Weights of a small mixture-of-experts language model, trained from scratch on English Wikipedia.
Experts: 64 experts in each of 9 layers, 128 GELU neurons an expert, 2 picks a token, a softmax router.
Training: a variant of SOAP for the experts, 805M tokens, 6139 steps.
Below are experts of layer 2 (counted from 0) of a mixture-of-experts language model. Rows are named router (the router's row for the expert), up (a neuron's input weights, with its number), down (a neuron's output weights, with its number) and show model dimensions 0-159. Each number is 500 + 40 x the weight over its row's rms, rounded and kept within 0 to 999. Numbers have three digits each.
Before each expert's rows: a language model's description of what the expert responds to; "mostly gets" lists some tokens that are sent to it at least half of the time. This comes from a sample of Wikipedia text that the model never trained on.

# expert 15
What it handles: Mid-name word pieces. Middle pieces of proper names, often foreign, such as Ze-don-g, Br-own-son, Dov-yd-as, Big-low, and some common-word pieces like su-gar.
mostly gets: "li", " century", "ris", "ame", "ye", "lin"
router:464425566496528483495520508520554546467552479492499560479451460446516484520502543490498563548470522499501506467474515462487497468447439577501507483540445538507480505569545414534427515545466523513497480494432472471473492475464464518509476486507575497604523496466567495570582467468565477538421517541519603523509451502457492495525455551574475525479540458506528532497548554542474540480560488473416589520484432599466517530549529535484481481505513517509459488423527491530520561489504511
up1:463532517471492530507529487548533522544486550524443452472522523537491481509498451520467511592545455529484444495495449549441532458600445474508511494533454543596512525563474449487459497429494533489482575506494478543509434413478445507517401550508440462479454616543509529445547582460427497526534498462463481576506467503466461530451453486488470496452438495527479485514524489536493459501504495488540471508561563485496524493461545511521591462496492552468497477517508437505496520556580521
down1:494491465565522481527595582532534439481482503496482443484518598500426582519546414508520535466521460561463478546502482559441517453523429547435548568544440482497511510513443570492518517518565518520577458510506531500537456529543565537490509504513492511420518545490485506454554420481585513537517481444564537500529508496509535522524456459564517501501526464551506438446508502392482481476530433497517564474538492453538583514474488481507481475549491436500501494496509481497483504500478471
up2:469524497500415442466513555467546521479425554552502526517532450441536485466532481518474467450481518541524503528438506507525535513378534546531497594525524498483411475499469457547484499528426552494496498528519473520546467470466531454449516475541571487531472428547465448415539458411555497477537504519472540499525529464529483544430504526468454508477479556445518509438530436567484498476461532491487528460441504542506499535544469448516447473553555455483510533457471468554526418467495441
down2:571525508495467531507497502595437513489540477536500504498515543441490473490582508482497483456565462430503528535493487460503536552467502482541453430548511536526473491522529535419591568565493543530512514521474481474507496523521476474484531470557493538483556475515492588507512531528508543440516476571518446486558473416559484510507559393509480460516423530500577494523546511526494485471437499412542496522515552478446585471510579541546481518426463482454450530489515430526503531515556472
up3:535470402510471653515545482500521510549469447482482464524493538508495513496523517502518457486545482564521492514443489546489501514468518465488479513554517540561486508522521473484460525517488478502581502548581421475512435462520493514567529427423523456500479469552508485597446461535435436528447509528484557458507520518444459434494503511509466463527508496478516573532479532612470487427514510531459479530465482522473527539519509527535470552560436574481418464510465500568512503440515507
down3:489497562468543560470532569477446474447438596550472613514493545447486587512460486459470478492484436510592500423490424511453452523500495537414512498507493547542509548463532480507511486508520549492447498564592478469506494545486542523554526428514434557477438468473515525514496544492512509496519438469533513491465518523491467545460468490459539553547522470480457513424455514455469537567508496493554505522545511573477480506496510489558592506508517501548518466509460526585506570492509510
up4:474499538444588508498479525477506416529437509481492556489495463479538472492533506499530461524483486497499476568542450575496474540505476522392490555550516513581470488524503522544507466543463454526535447411465518504512489493442487485510540521513479492520452420435514531398445536527567435529541431554555610538485445483475479479571504491498519541604452521480460514487543453422491529538517498493499507556538542538477458542566502459485502478509411501528519505571463486527506482508515508
down4:483492438502549478443469516539514480475546450476426525527491553446461467476503479532511452532488451497551463478510548509515442530492544559492572428498541465409516485564516467466526511470467518514554434517497620495467502529493471458475503531530504491477456468564561499531480516505481496529454586523501469569495467550521500544600430517516561542448481492459447513486572505474520513476492567494538466439458528546540475587515470507482516402504543464469460510558504451458407468493449527
up5:451498530467488501521457449440552454499520497506492453515512423473547493528509509562471553498450446510507553508510448501406519433527433527416479494570422546515550427490463541500559474539470413501483501424473460633541465519484473522569500515478471464506493533482490481551519512444531468509481460527528542501495473513495434537471443555515530463529460499471498464540583521424433498500449498461529481543507549519533439494497526453473449498503488484520526586582531535565498544489524532
down5:505390574474475556418517527524539516560479582493527543500463480460486459492538455451509419577506534525495521372503518464526507480496457497482475491489515480494521506518413498510502591508428525497470435568466464516525461502489510429492501568534541510479571432540543538572462476451522550459528516423448465456502496527533500544535485491423468507482457518506460442533538405458486459492458464453538471532454502492511482454568471536491466479465496494535520508462458531522515440489484517
up6:417457535521516521529568527400557517539568467531417509491488414471502490540488454460533474528555517434525612539476427477488503544553440548463531463540454550451551465502537526486507489435480502445547453479534467524451498478420491517515484511522577451518490512466562541482525414485561512505506443440543491441567444486467481511519455468463472488549451498479441467473537513533567487480543532510493514512499508558556492542509435512527504489499493539494525558440446529558485519505507540
down6:503530466543520497510444535489529463496490552525456500516550486505481522572515459552476466420523461440520531440525469465527575476518543509513449523528453524424501567553454443495512564531536472390492432529459507547553595458499551498467495458508509470443507508566493429500487527493508434466439470426491555486466473483468447530537512504500472434454476481472458511504526426526532419510513510458474432508469519521482549445501552509541463518577538459404516452470500478426546514512521551
up7:444508440497458503559475484486567514513512469528479526515420604486544502517504516564515527474531591510477453442417502568488486492471488558482465547493565448461458466483461482466470518524547535598487522463466456536505429495520499514564511484476463518461523508518566487489485466441463452519513430495546579502472471464461525388485505477502535517478518468518466521471506523536520519458481537460402523498473507513572430513480416614500492508457502530482496504464458420493542492512451567
down7:557474472575495470450439571433455439472572488480492480463617503469412478550519531510505412476489463528550499502572488549491519501556533552462520454562419508461419467514530463443494480429578486519502489528455466541508499498485561465475532514445498531474438535476514506485482495523553451428505431481599527551498548473537411502530506519519509459465524508482493536538502522434577513474545555467510493480503468476519534485421525500483481528505475457512532539463493554470505551486463515
up8:447516484560497556513514461440516515519445490468527505549472511495490471451473495553459555499467564420475533504515544544526517515475425479488554477490518462531480504493495471482542532584486485530544475568415519443484569515434517519462553544485473456540542444485525462493442436424469529558502457535446519491494495583542522461486493562555526479509450504545394391488506526504464438497563522574489545505487425544535506558490559490506481477497522445549461507464472548468573540483542521
down8:519558529442443499474562487539524505534451553544554499524496475540444475408509469546465516560492517436523430441555593461563460490509546502436581492479513488506492499572551462545521464501489491487463440518516530453513476487534464557505491513565503453473501510566561489452561546525509569459472489440451452468473528488546443471558471420515433539595489561464520504491497476524470495477471470528510522549483460522496545480421532387525493510466461455512518487552495466532527489534509454
up9:530488442555512511494476562499498565571518522482489600516453532489503477408471501491511529539549472515571569487474548524521482538453476495472537520454514460491496454556464549566517511567448582540565505542494440485382570486523456580521474487466521546463499587463485534495482412488477506462480483570497493553460440520468500478471483436554474495546544556547471510499533548483458543489538512467509490529553426549488516568474503534490530582475454517506460475435498524513495454485478523
down9:545530493503482538477482530473481490562457511499504413503536535482460562481503424448484498441552509541505502523477469476513519600476448473522483486487510460514486456479496480483465558514502457592441573508447512453464438453530533448525555466575478520589502556535483508421445574536499548510442416422514526572485456493518439493438465483491469452384504503533495529488484513470537456469506497456484499577499520535513496428479556490468547451511471523534454533555521506527499581524453507
up10:554504564591512547471567522491534560514551480428495535535491511527443515494496450516500566456496503460512490411524477547513549422479444618483506519568526488480447505472495540471479493512540477483555463443556491482512469479471533483411476483539411522506520489436487459463491451504538548500581440509458545514451459533461476479529515462480410528528528513453487510490527540550451490560518555461475422526504500549563446562488473471547436514484541538530541530432509500510521437461519493
down10:555564503559464497483463491440503441602482537446514402535556560463464536572484555524513597522457582526478553532455525494490515529507562470504520453451505416452519501461553541512483508538444475459545490564506530498488590535488496583468501435476495562528468517510466517470502495539541541498513490495551508462497484475445533553526445476504551553472515462511503549554480550491467533438514466539546458568570471533477498471516518513542470556501503516471504449510574542480553478572525522
up11:469516502455483518518538523516562487467497487466484517431555432493506443480493457434528511450484446436492485468485436524476530480512506488455486449438438510547495432476501518538529496460566551491473506484553514522569566468541511603432550438481507506481524502491455546412453521523517485493547483447471457571485438589489475484465567483500486512465483474536449544565441431522458536453516455477538524515472644534482553558494553504487510470526439458507508533523503538469549523567515497
down11:483519545455476505534575422459465527459505533529519461598466418496535527522470440616527489462491516493496482522511463480496456590466505516527546413521568562502428453461509466555517482514543491487453470587502463499504538525474478556485515516489480504505527481483442518497515423480457521448527570534501471553436444463504514459446541502538488484504380537459460512461457500557528531437528535525444519487508515484478479512473521446525447536578503512498548562523522548489468428440517517
up12:481478446570510507453519544546525498476447475574545535455413512406505494567486529503491461506539520584431520502462462488463453480490427530407509478505423531466480535505505524519534521550477467524552543509469564513476484609540477574471585492538500524479442474510490495528444487444522492489549544502500505517498567486465532500517458606526525508518501492443529516430499488492460488490449496449442542542482447564434483510507550490492501490497469513505419496526519473547440419494576453
down12:484472499502499506571471509430480520561423510553448447525511472585436439527531497508485460533608472535596489510563528448428579532452501529485494429563485478446473546487538514475550487491502540479544540481482539511500463431585448433498513577471478444497503525480561560510451524493523455536496484541461547547463487503537500478455470537548517559477526512491449481508460460464502591550477466480462479537504579507490504481490438444525488440448504495509497479492534466495552502464496590
up13:455528523539541505508468548547508502451497439428475506443475544482528453444413514513438565509541492509492528515459481475498505482401478453472458416467526473490502522468473527493539469527535495548551474497490449553458519559568512526516552562494516585467528425540516563471515498452510476513486492567538518474519524544547479472508571534468545530525487463487495500537553547600578475521494514406433489523500529481481496474555549506493530416591525567503476570493515529487512414557476480
down13:469534559454528451489520541471465442518481526470538553515479468554533539564512489433526526531518503509544481450497529594491453525512512457488516569496584516536498523469429459480455502466514506546574456522493536535497461508489411428514500507496423493555516483507462453435547521493517575444416448504539410439498478568547482489504454389515512602575516412491501521521513557512492507470525468529446531511510504505551458508511524550495547495472422553557499518530477500481467494492485543
up14:542443481480561503415543529469502515486566457520543492496455523561603509436499470463515485510436557485494481518521486515397491505449482525475351440478487557509495529502524509525498466534474540512494528486507456543521467496492473459478478498522438480483425500406454486443505536531517527475520505489466524475468573513474572565501500489506498484512522478467504432602491503514570530456468489543466499519497534555495530543454588558545484434521525517512472571556480382485529470485503494
down14:461443493446560493447490477517549483520482503467471526512526472485555530560484514502494521490532506446443465544578478444493465532452578533500515533535520537522492549484515477519532516494561471495504536561442562526497537550521532503478467515491508459475468541402564614548495490483499542453514534530494480446538336506521525507549516516457485561526475482540547550564504506447498515425446484472510541495472533446509541492458472466439504522481533490565500555592440489572564513451546513
up15:423480547505515590497468492512578444449572450531533486485536502457522474438482520521437498532488585538490485521514476576492504516441487568486505513492514515550521449454498443569499419461520477521583459573462522417504533519548414479484528568508486498478491483497489518480504537494621530500523502436514512453519498511514507456508436543510495535469451547484443505570495506483522424481507509574517588506578485463437474468529519551461478557465535516502485498439531499565450520503539541
down15:503500491489509495500553460423445487443512468512529499452442596491572556508491530457530531469519460559502526500485489532532526540538550480447490479506493524460464439549574523541479557548523473531482506433427473468589416453519529598518542399530545447530426457552473476475528497484506486486484589421560425471520496558540526516529519470532525467584458495472474517511442478480496512451473453470569500492499498498467506488484438511558557446466453513434487501484492478518456480470465466
up16:519542510514517427512423526475534533492447515556501588524459521475567476505546516491485471456503486513431433526501463446544433458547498506431467500479428506536542463543522516485477520489503518552594544501491453502559521575503485476479434481538521450552476509488486454470485464476437522489487484497489448483522516513473438498487556465501503530556495480377450563546492467508543507472511594469505570537587414492547525521532550491449469472500513525440542533464520441557508521472550592
down16:535479485466508523514445486473565527474512445510521458425514523516533536459482540603558557476545366523521548517465541551589509550492486497548452504443481481471462509477500481495503562544495552458514475491485471550445488577519509482410502541544534481523455498471457514497527468511541509448468527560504588495467560433462474530496475566536513436510527449491469433506456520534482495535461531437541565536533530529424547438546494515517460557425483546539487435526515494468523473517524545
up17:526473478428428544557431441528460552519508394490518530475536455540511497499505503530488575503487478493461474545544492513566506508438500558453521557476495479429422520502475491450452465567467456494505538513497642466515475556489493466475518511421408443534564511511535451506453512467479548489500525486540514481546493516449467462598470544548543498518437479529539498503473526521565443589497514537488489473511516476475455539452537495475421509452488493547510489491518448505475506435557507
down17:514569472547521530535522479480463523499528518496546448505552495548528514504516520431468490490494466437448517512516495541495427496522476506594457531487449509521539526498506542529446466457534457527512546546595523559405548511464529595483493447472423576474487453474431438466495500511464443468598439471503471514399530489440524483546490467519523505513495541507537483535503522471504503460479510493509505445578532469479477536497504449443518524462557484357509553541495439488482534461525534
up18:441443505541512510522500505484502528453438464541422505528439530510506514446505525510425501488573491537491526478455486468459489484508488486464489468484540471515467499400491493486494497468476481511468480515509547490477460419527485501459444470571500508538597455518491572499480533479548532436489481549525489492478526509559511513554477482566481580461532554479511477529493556483439511516454577427446486460463473483483462590416418551492456586447515504445449540569523510464454515446615488
down18:471435467477494463497513513476562522506500433437424556442514433555535551518528466484440518517466570499402562524471518535529587495578564552521486534533495577469487475491527511565460498525429514454509586516464513519490517465522535526502522510488497477506513503417462550471597512490441565464436504485537481492455503434503557481492478513549545456516488455445470524531448518481485555570489497429564438484494414429416535523487571471535518513500485510533486489467514489496480482512517480
up19:564456486499526471492442489497512520493563453533464517519428480478474512492492497510481547458526486502450508406592557561499463588525484438510478524546453499482546474492550497517458514593520457546491560586489504588526521503551427485450500499494558536429539512471465546482412532552581546471538507501497555526547492549534486480522454493534546547505471534481497489506558524394595406509438516507522452489540474485486484455500498496483510461560485528558498519485455571498467515525529506
down19:530445525527514509539495508404444515451480497502547401500474506510460512534542492472544507523527530507493516444474532458502470484535540471475511496463494517515558488484517561490437506528552458547562541589566516481462494512524589466494462489390439451479566484545528505501456560454387453466516515551451504566503521543465424522504510521447478510493520552459491602465500536508533539455506468455443436480490517493521448515540488545456526488442541455431561497469520426499526494465556470
up20:537536548533470469459464472502450510524523504429554455553453485481576490507556490468506505510502469557513439490536508516528468539509522537510526595475411551497591409430486488429478503538533519513545517498494499513501442468479539552537492483560437508551522552550493507485563527532473482519496487500491545495488538531523419460558466474529572576513504486463498462563496558515481518461494530531519494426494564613474502411477540530558523459505459581463428519472519465508561507547536467
down20:542456453500540558450518571477538634503488501541480499464498512496501480488430513492474485530496518448493423459582515491482483520556434518553479541457496448554609549465506485474501441516463456536570483475533390527510576571500482491533469458435483490482524548411549538490531535512506561596494483447530517460561498487493499512490525581526466478562530500472507502511474544553540490514432489536535476477487438451571501492475500464525517501483467491573483476475465505448499535513560511
up21:415476543488492500488439482454483523482515539462521517537437506541520446461543479546523454449515457517494492528413417459469470498534475484572442458468480534461527544516512490462427462452473462535539503457496515510450530434463526516543464466530514516543518471467516498554458498594545534496473539469553510499516392447426421465438432447525458572482439540474504495522567573477449509502475490423453517522469568471534544492521401552536476474539511528483474510516478496552450509512530510
down21:517513541487535517516501428526442469555499452520465487482471524487500446537440587439494467487516481508476503540537522456432468533446523494586570413459559460497432540550532460547491440541455405497552530500460446547488436543561519497518473498499425483492479521570479475429570548526434477526494448550547471458470478542537515516488496516484518461439516592523487449438531485495557478454492486468483507467575538426495453464545522548518527495546573530546524482511484475514469509459459507
up22:472538504526525573568497472527489506485495501477520561552525467475533529490533434468479430488453488545509468475546531548493599421593450558506481448530465547509477522513447443504441490474409427538512530479485549500542514562559560520511522458487471486481528500514500517464526443533497505435552543520512579517591464510474443461428475468511477538474532467511485549571547535468491478471492507575541488475508556506484555477450509427553505503469515480506501583510505529581565529413520509
down22:508506550452493512529522505471519546475457470432518450499448472496515527461505494421554452504530478551548478546524486495496486478469493486486480367420495493440569519553541484477502499443458586482450542503557442373572457457482487470563490541494539606531537556481477454530460419463534505516554509541542556502520548491516427466492536546466505471521461500502541509520493443512466537441503520516529487555487461442481458509470506555471452468488507492557406516549449482511474507538491476
up23:416507604525447505567438573552545540455461516416518503494508560460507522475496551521458541503548511480469394520443509448503484501567503466441513579604451480501459466473512468498462514526510502494535447493473567513474487541510503509486516529500446522577478529497540500493523431523552488496477434491592545529555521521519508488461510565468500573484470498445453454462438553558489495520469511460469568531553470467438529423497543555529524531542495472471459481503462509462498496446522475
down23:516511475549513496446484532477504451527525533525539552556451500500561552481456458522538506462496423511510441527533479571449511489540472466444426563496543490527540502413455522480469454490609472511463448505509495508529474398490427480504531547487525467525489511465545498460436452469468488472537542468509486523486494488491469493485478497437429461468594489465513462446474467501552550450579500523471474452403404497489489469503458556462456424490560517534526594546488449477498455496489485
up24:529433524551470513483503480456454449567443515513592486502505520552528485464481404546537460502611490497440512551485522411520521537492468515401533497468431490533478541555500503499494402505483488467538490529489530498525555535525480568498567512523495503481427513540541493483420471592492514499473503514472560476486482526522475552592515492539446545470517491513513529491528531497534481458482466507488486488448452551577490544507425489520467513514473518529477440507493442380494451425459508
down24:454437564472541447525544477503559498455522485522532473431482566516453476593484516441555479455479525521480485492555527456438547528475520496440450497515469468507582497501487458492539520462529457529630510485530538508481369483533577499490515548495495528529479485516534521504515566476457468521470503503529535504462549517505501487480402568598470511456516548426402474524495550440493539501560520497503512548495485555522541541560459463532483530503489481492472459547552480519539514560486532
up25:456517484534488476532483536550482545477490508423538488517563445460537508546541479555540482517469510517482535490506522487465421474540527530480439512520521531555549444420484495550398441477494571432545446460454524463474450562533539436541480574518489507476438473478512556432526556519473596503500494473524492479585556477434517472531440504457521506525473465446599456506485452522542450466512505492465531480514507548549515582532511470585542486560461503494507549453554517472545530506509495
down25:441512494509447517454553499521559496480524497513477568477458474474499467531624436403566581483502478561430458488451508532572585541538520527430530565437548512508491491497472506448549536453551459556469501505495490496545521517513512478482527491484491454457484514404534508553478471531501530551500572533514465501427523449508432549583454541463499522606510481467511495544555524529550475445456497495555535498446487513466523520526457532497520491551511495507450514505553454539477527469454521
up26:486552529488418477482487493449543542531461481480483502535502455499538445519527516572476539461562449489539481407499442467503444509550535514465499553514430502530475452506519447529471495471536474537579430525462487515513467485418468492476471543531505512534512570426561500482534583502501572468498545498473510516446426459445435547509467520470454507470519528513478533511553579515462420409489481469553464499421545514469447524541519479431542502515482532484446455492400514543519530564512516
down26:521503543431517514449442539524515498503539509454505545480482520454504537497495522460477552476530567504426544467537456528458537500538500509498448430452542497440553464481460475572461450489463522527532469452524520509485457506610501526495511435521515534525587549529597542547542431461508499479538497506496501523468481460511548479531475481499498468473491547523497509546452529492508578509622489465455487518560471447428555476514518577419471474473533476562551566479499529451455533591448467
up27:505523497542484510531462555466557559466493472452572468520512480494550521502472548519484452572555493460451547466478451522539477561472453553468497591525507576575523531522489482576479524484473491473475501465446445415438500578457570564483510434515473504507471501516533530494463529520537503510422503449448478491542478569561479469491456445560453592543422503431498487458458504546540495480526421522492570490457533493505433572496479469524494540471507506559517519516556470483543471542519516
down27:531436494521435480498499497514458508538577508524443417520504470453521491468445490495486523442486489543495496526554555540501464484556498470469430508445460551501446448400537508509464456571502543532455529537467452449442471454526554428509578462489453499523504458467496496429511429561506480515437415596509504505508476483487483468484553559525531515532510506476487428451458493501489574526487495482530453537483487490521529403538481590429510522462476553489472549580567522488488524513510535
up28:470569466496468466511526480493464546466550494470523533457432446525505496478444469479481442459526486460438490558456500516548533405485537520380531531490535527462486506496450480544530450474488508486545490495521558466509487532475501592490542509431480467523497546531501491582486519444507517483473525427569480489500537478444512500525403597543537524468478462382532450454496520465516479442497443450464535470567482573454488471496455521436503516469496525484540490541526461476593542493461539
down28:462510493425495531545532433540517511576500522617533539539480579542446574539526471526486516528506498488557545482455452532494535484503519533502530477447481511482535494513456421522483505489459451544466533514572514451466475536513509500492471462440501584479503478439495406434521631470565527518509381556526465492465516535561486508553526469490509526482472479536577493486520533507451452474504478504515527563551478513481426523481548503539464516504432495548504493538530588491483544488494528
up29:543484541439482509527502509467552502598506434480484545525474523499562555504557519448420476483503533464518513529477487544381494426515380551537507434516467454478535535518443475493508494449538495515574455487484440440476535460430485569568488545448576500445530507483517528568491454480455491486455472532451523482557581485489493522455497519474466534490505488485529501530461496447520498481538544462452441450455483535503477489516560496547453499452474470595439513467498533516456463499538461
down29:560542535486466442469501518543467466456485494493536444499460435493467504500433509496529496512472509391579512552509444532480477514550533447509493513562534462515439584448486473452492511484487490442559518460527507538533552572507591468471460497473431475467534517525462486492494561546555576505460478506505543559428544573522520527504448487430530470514577428536476427458524518517483520493523489559530466533509456462499542485521421469494479465535491408525531418572497473466541481474491470
up30:517492546445509522527454543493511524472477437493546595540519563516546524548468511459501506445503540515472534540542502422467478529489551546526481501510398434495543456524501421499490504473473532469502465497538584522468480555540469535513457514508558471531513517514534527549536444518499497537477572466468431449524472553449414532494577467506531465523540537484491489514491495560475460447573559563465506473460561489501441534496550525500489499537525577472418600601525450529556492488509504
down30:466494511391530537592535481433478511485475506483495491527503499528522488414470467577425546542512506512516506498464503537480434423427551517542468448527467537489544458450497530487435472564456448502491509514536517477517566492522485497473495512513534533535523481516545511473565519517534466578432500466428467459505479526429464535449523485524486507490522489528466429484521514413484485509476491449411591545587542458434456439489562516491507500416445499482534436447521471519490535444492514
up31:404554477497440426441468541497537560486587542485505549486483458518462495601488470541551468470483565569474447415544487551394482483488528574510475425550510509470547517436454502481482491486555487534491477522483522518477486503552525542475457465473494475573425437480506526486427488515518549536460518515486467525524498455513460401476471422459573489486549522523424520479498557546527483502484502490487520510549469462439537530505464503536471463434516535512529523475449469523525458482532464
down31:441561505482550476538511538521506518543503480513504512426566438514553431474529507511436551490479444506415548513463448471525541496487421489477587479481505461436491490587493595499503505442480463495493488494523552520534507460508448530498488511500473448527583521503497513509488551534533485543490465511458502512542472452443418461469517538543554574506528480445472502581428526439536460523383545571518476495488476507513522521521537477491493425540479489493487455516453515501431481566399487
up32:526555506479488474496505543552459585489527521539500502422517503453518542505490497438534527583467515524546486421498573476521501508502419473528572547522552502489447455475523459431491486530525516520576507488440516487457471440515530520493454524508465421488534484399526538536431435434553490453525481482572533512440485589510525481517529505500492568455453471472507458448518504516488489479439540476397523439449523521516490558560519564559478546484521519475501490460504444538472501511569429
down32:491507472512558466564480436500477490450464504540458451433503466531567463462426501536495451447531516508490497485509464543541527487470532509653480454478490445497412495483488446516497505511531494414441454476522436533461494500519601530485472465438396497527435481517480466454495524449497468505505484529493562516494493586502490535481497496481501445449435551486529450533427471512532561454521529493488517495477459410523580470433476486439496506467514573465514523516520525458490559458530498
up33:568478565553484520516482472506514565527561544507500517541495570496497529459521484497524489487492569516490440492429454474505485517495461516448519549517513483543447498470440536556463463501472483549503452500510537461438499437457603559496463488504590558519530537430523604447563438419543544465477460490580560470540465530571619494515433504514496512502553540479548486513527513476457488500439516529459540481471527540525500516438494449541507538480507442524507501520576511490469486507519427
down33:527505531532478488525466510553506551523461494435500484469494415499526473444506466528579541542519529443507487607481465452491508423475527529536543500552467477517490518503514507438498539475511489459390503474558529523516438552536471484536591551503557554486495447510542467445523574563529481503551496477462529480540490372485455450483449505495515489518475410507527494447468468492469487493454467495499577560447494435497514484549490521499519566420502453526548538563486571491517528469561522
up34:503514496503502438585519515553529517498504464480513399509574477537516521507560550484548466533518404514559437472541462482543452430479451476550520530511502588530500483526510492551507470533507584444513512513483501486472479524437545538524462494543460516495514443571519512460506487474615447540551530436558519528511493626485550457457550515508494479482520522531472528492480540553574443501435473524541521579507525487488487487509605480514526504553498431497525535535544507512484473433488524
down34:484529512461483493524532481473486574516461518487472546483518492549531513491432496486568486425495553452541603507482501446413528502546494531534514467528496494475565486535527482470532545520559460443463578498528508524443518491502543508509476567458508506508520536514446487494445528564474429564436507516575479450489584510500503516549532565454541393503533516502494486488521510483434434530501576481506462511562451546532535448536547501593469535441498444455488414599520502510524506517536525
up35:486480475522475442506520495469522519427507467567499468547483519438492486462475471478527501454544512440499443406382500454489543453487477550402535501541540446482442484506538447513467441456495504501512546509455517585500445593520462510487488503588474425538479471427535548525516422498503510531544514446453496553513469473516507441582503531424498485491504500461466502480481471566491492447524467499469512454557435479488471515569527501539509491481518562524456445433457544487418530509500538
down35:586511463453519567487425424483470459447574566510414475501521491500532538574507499479527539519489491523476518530506522506532534463486476531501496535479557508525436536479514525461492534465483405494519521465573503560517478483600526428482531541433441496471509514499390480433504580478460476499526472404491504462457499449546488470485518500496490585532524483537511525552532564485516457471509514495514484451536493467566516436492541439470509475538430573495452571487482521511504518553426465
up36:505514456424468508571504523459525514476403543518450531514517494518515479475502534481487482552513485501420448457440469604434461523510478466549550502556510576543572468564445481540463473554474521537516545471470500508462443422520507462543540488513508491501521538484474499507487514470516510456460461485541546501415479554481491470577499528412533489508476541463473466482593512458524552597468516501459539499467525492464428599495531530517552527538437572472561474522546478490528458459474495
down36:514476510468460516431525481518477547516474539480543562405504525478590493452560533475477561493525529573456480528531524528576587510511547474416447456558500466484511519416440499520502484514487513572494486520601493524434503540451486489538465473491476452514472526491559494526436501543463593451510499500449434537466463456550545474506467463523553539552487490483487439510455448497515457452515423485535458525522525481571482468459442491503445477472479500471519459470470453508494415497576538
up37:464483511581388525493553431524465499492472524410405454491478449531550486503415501503493489444479447535498494554566492428532550523473501458517514538466476485455490484515503501528471506559508529532581575519462537489566489515466511499490559520475515428555507457445552454515511486568538570504441477498493466489474563425546576540466514536526515519581490457439483508440521540466533454459493517518539485485489498530506522462449516519548501526560508464419500494490578491451496588506478524
down37:542449519524505507409533458574452518496561489496480471449487497520508439471475451525485514461503470527544494482470528455547497501499510577470490515456518493552520507527444474478473444535497523480580462536510503525480520427505517546404524503537437497541501502427548575533529527489483489567575476467514548461517505562493432521442536504443457425492409515547502514507488476453563501393544497513447547447528512558517451480521477451505465488566452478436426484486535541553501397497487464
up38:514419518449464527474455464453486539465507542599502440499524476510513498487535444493481527498498517446468496499493462552545491528512470509400620553466475490592489495547496559507353523506456528547470484484455456526452542503453475535551544517551467457509444557462506514481496545460543444535492574467512477531450496544519510459434491540497457534482498514499439471524469542502508485480492570472510571556506427485486502526473445503496504450460487532459504505557492434499472473394543478
down38:446485477485436420497441500521535491438487509484504520534484475507452521522511580520465500502488465459583554476481568438544508484544537541492576545467458492505452511591432496519600538490414542488514438467556509528500492523481512423431571467426500440499530497472499460525491555489465440493500498516438511478573498451498435485423509455530532525532506452495424497554484507546460434530429435487548506507477579511498503476506511461513484499478484527484583489432520434476488453496465475
up39:552465502499507433465510557506512567487557523502479537470504564460517579452524507498539474483499507508611524487466451451444533571546464449453530512415459408501497468462545492544490532563466516539557504496509523463512425545424488532611488588503508567496432534526435518489523499478569542563433452502516532484502524531532457502537451500494533443499485486529486553515506498591497575533516498562491505520541486520498432539522492479451515527515488566459481520508427533477485479466549527
down39:437594473485460535518463560475536518529449527515601531515479504557470471478537458542492438536483485489490445476491447496475481546527462501502457509506516500502543442563547501470464510462498465500478439539504497490446433523570521508500555418483540424482534500413424463477467492484586499433503454536489566536467529478466563480509515490442474480557463550610490543440511463510494467493505501487456436544418459470485423477538481512514507550438489583423541528512508458479470505468481473
up40:545470534505449497573516512505449475524511513541454469510502524415459565516475517507518405493445540481498545481491459483455510548479455548497499408520516554498557521458516516494461516535495426548559467509516494451534487542517444506506470436517568493512529490457517575442453549495523503589480481472590574543483429516527503465523500519476531560530566464567460377550537501583496464516517461546469509460500536483516506513589454456488464487520457499527500494428518524470434433525471516
down40:416522479502482474517543563443443606508549519506512474439496486551454479494418500523477531540504485486495455506427498427485489485526520464504406453479509439588422517455501523473497505491526492459421502494437508543488527494495508433514512548518454407478491440478554490501519450490483498462560508467447496498577474516510487499577556511488445424498431482502533516515435427513446506550487487474536456437505563539528456515479507511501454497540547517438494453514477601534475498528521581
up41:572460509499471461499470588469535526544464517512538535536455526452498438484509544483477472549482513508524496464461482476550521512464539462461495521548438542535534529548476525526530522542469502441462564539502537439497518464498480551580485558442471434416537593495488558484480503548509501461516558562473522473493488420523463440484461470581458507505538522518393594503555448516459536477525544436495490436476464510512527541564563475470424535527560504497547500476480481520549504522427463
down41:520526512494456469503454521498518455464392500535470570479507485488472502520570523436523617530496496476509508533550487470524518492469568514569497501479446439506517573508458422454448498450437511537497488512509499507464512466544527483469530518469578441539520436509442439526516470517507448520493495487425550492513409508524518516550540479497438514499492475514548487522503482437473456504508435488496501577429499472611466466557471504456506550538524523507619418519492476506435460471431507
up42:410533470468522564497494439574472509509494504485466477401480534506544444511496540434513475512451529480494520521486501565504538458483427509436511503473530553512471445461501468527486494513555546493470501556480547566605479500535505498507551470534526563466515545417497502527482409442542500497544545551554551528504460507475545451523496496524498501539574505492508491610502480496500490518422494492502526605483407480466512517481485494569465579565446451496451551525537528512458529439507532
down42:509369593480485466485512588497542480460493478493556516483517510476499446501519485492497576402502567530523443541527513525491466474550464563426421517511489504470475509444524473437426444501512482467539491525457478471438524440557522490501485526534504539452485525506484435479499489484532487475531459523466486496484452476552507443554453494470488466541582502518524490489473470441546465436476527427503553485391528459525477511496527572499516393491462528514470527463455472431466512498530572
up43:517553481577510450581502536519460478507451507490485477477456462478524512532529548556528484543521518543475517487544530526414420530462403494483436543482466468510501507554533489492540502545530537536557505525434570484541506549569462457524478531572508525517447517515491518524514457514558460503486478436511444484516510498602511530429545532543516575527503527547573483503574535499501556463491401556512477438562486476568494510449548520554546496496480467498407514530469542545559476451505466
down43:500505499569471486453417491478444573485446508438433443466490552500483560486536484474533459511525446500493498449459495440518518505490524477487513461523431493506547487604514569519468514493556520547501495499447537499465467527472498432519522612465504500439494510604486472484608504491527482516485483495523479482468468446485510495524526446524519455600498474438510575530543541467466434472486490600464491445591552539480490434514488593535511482485465443529494490488479437532490476507471481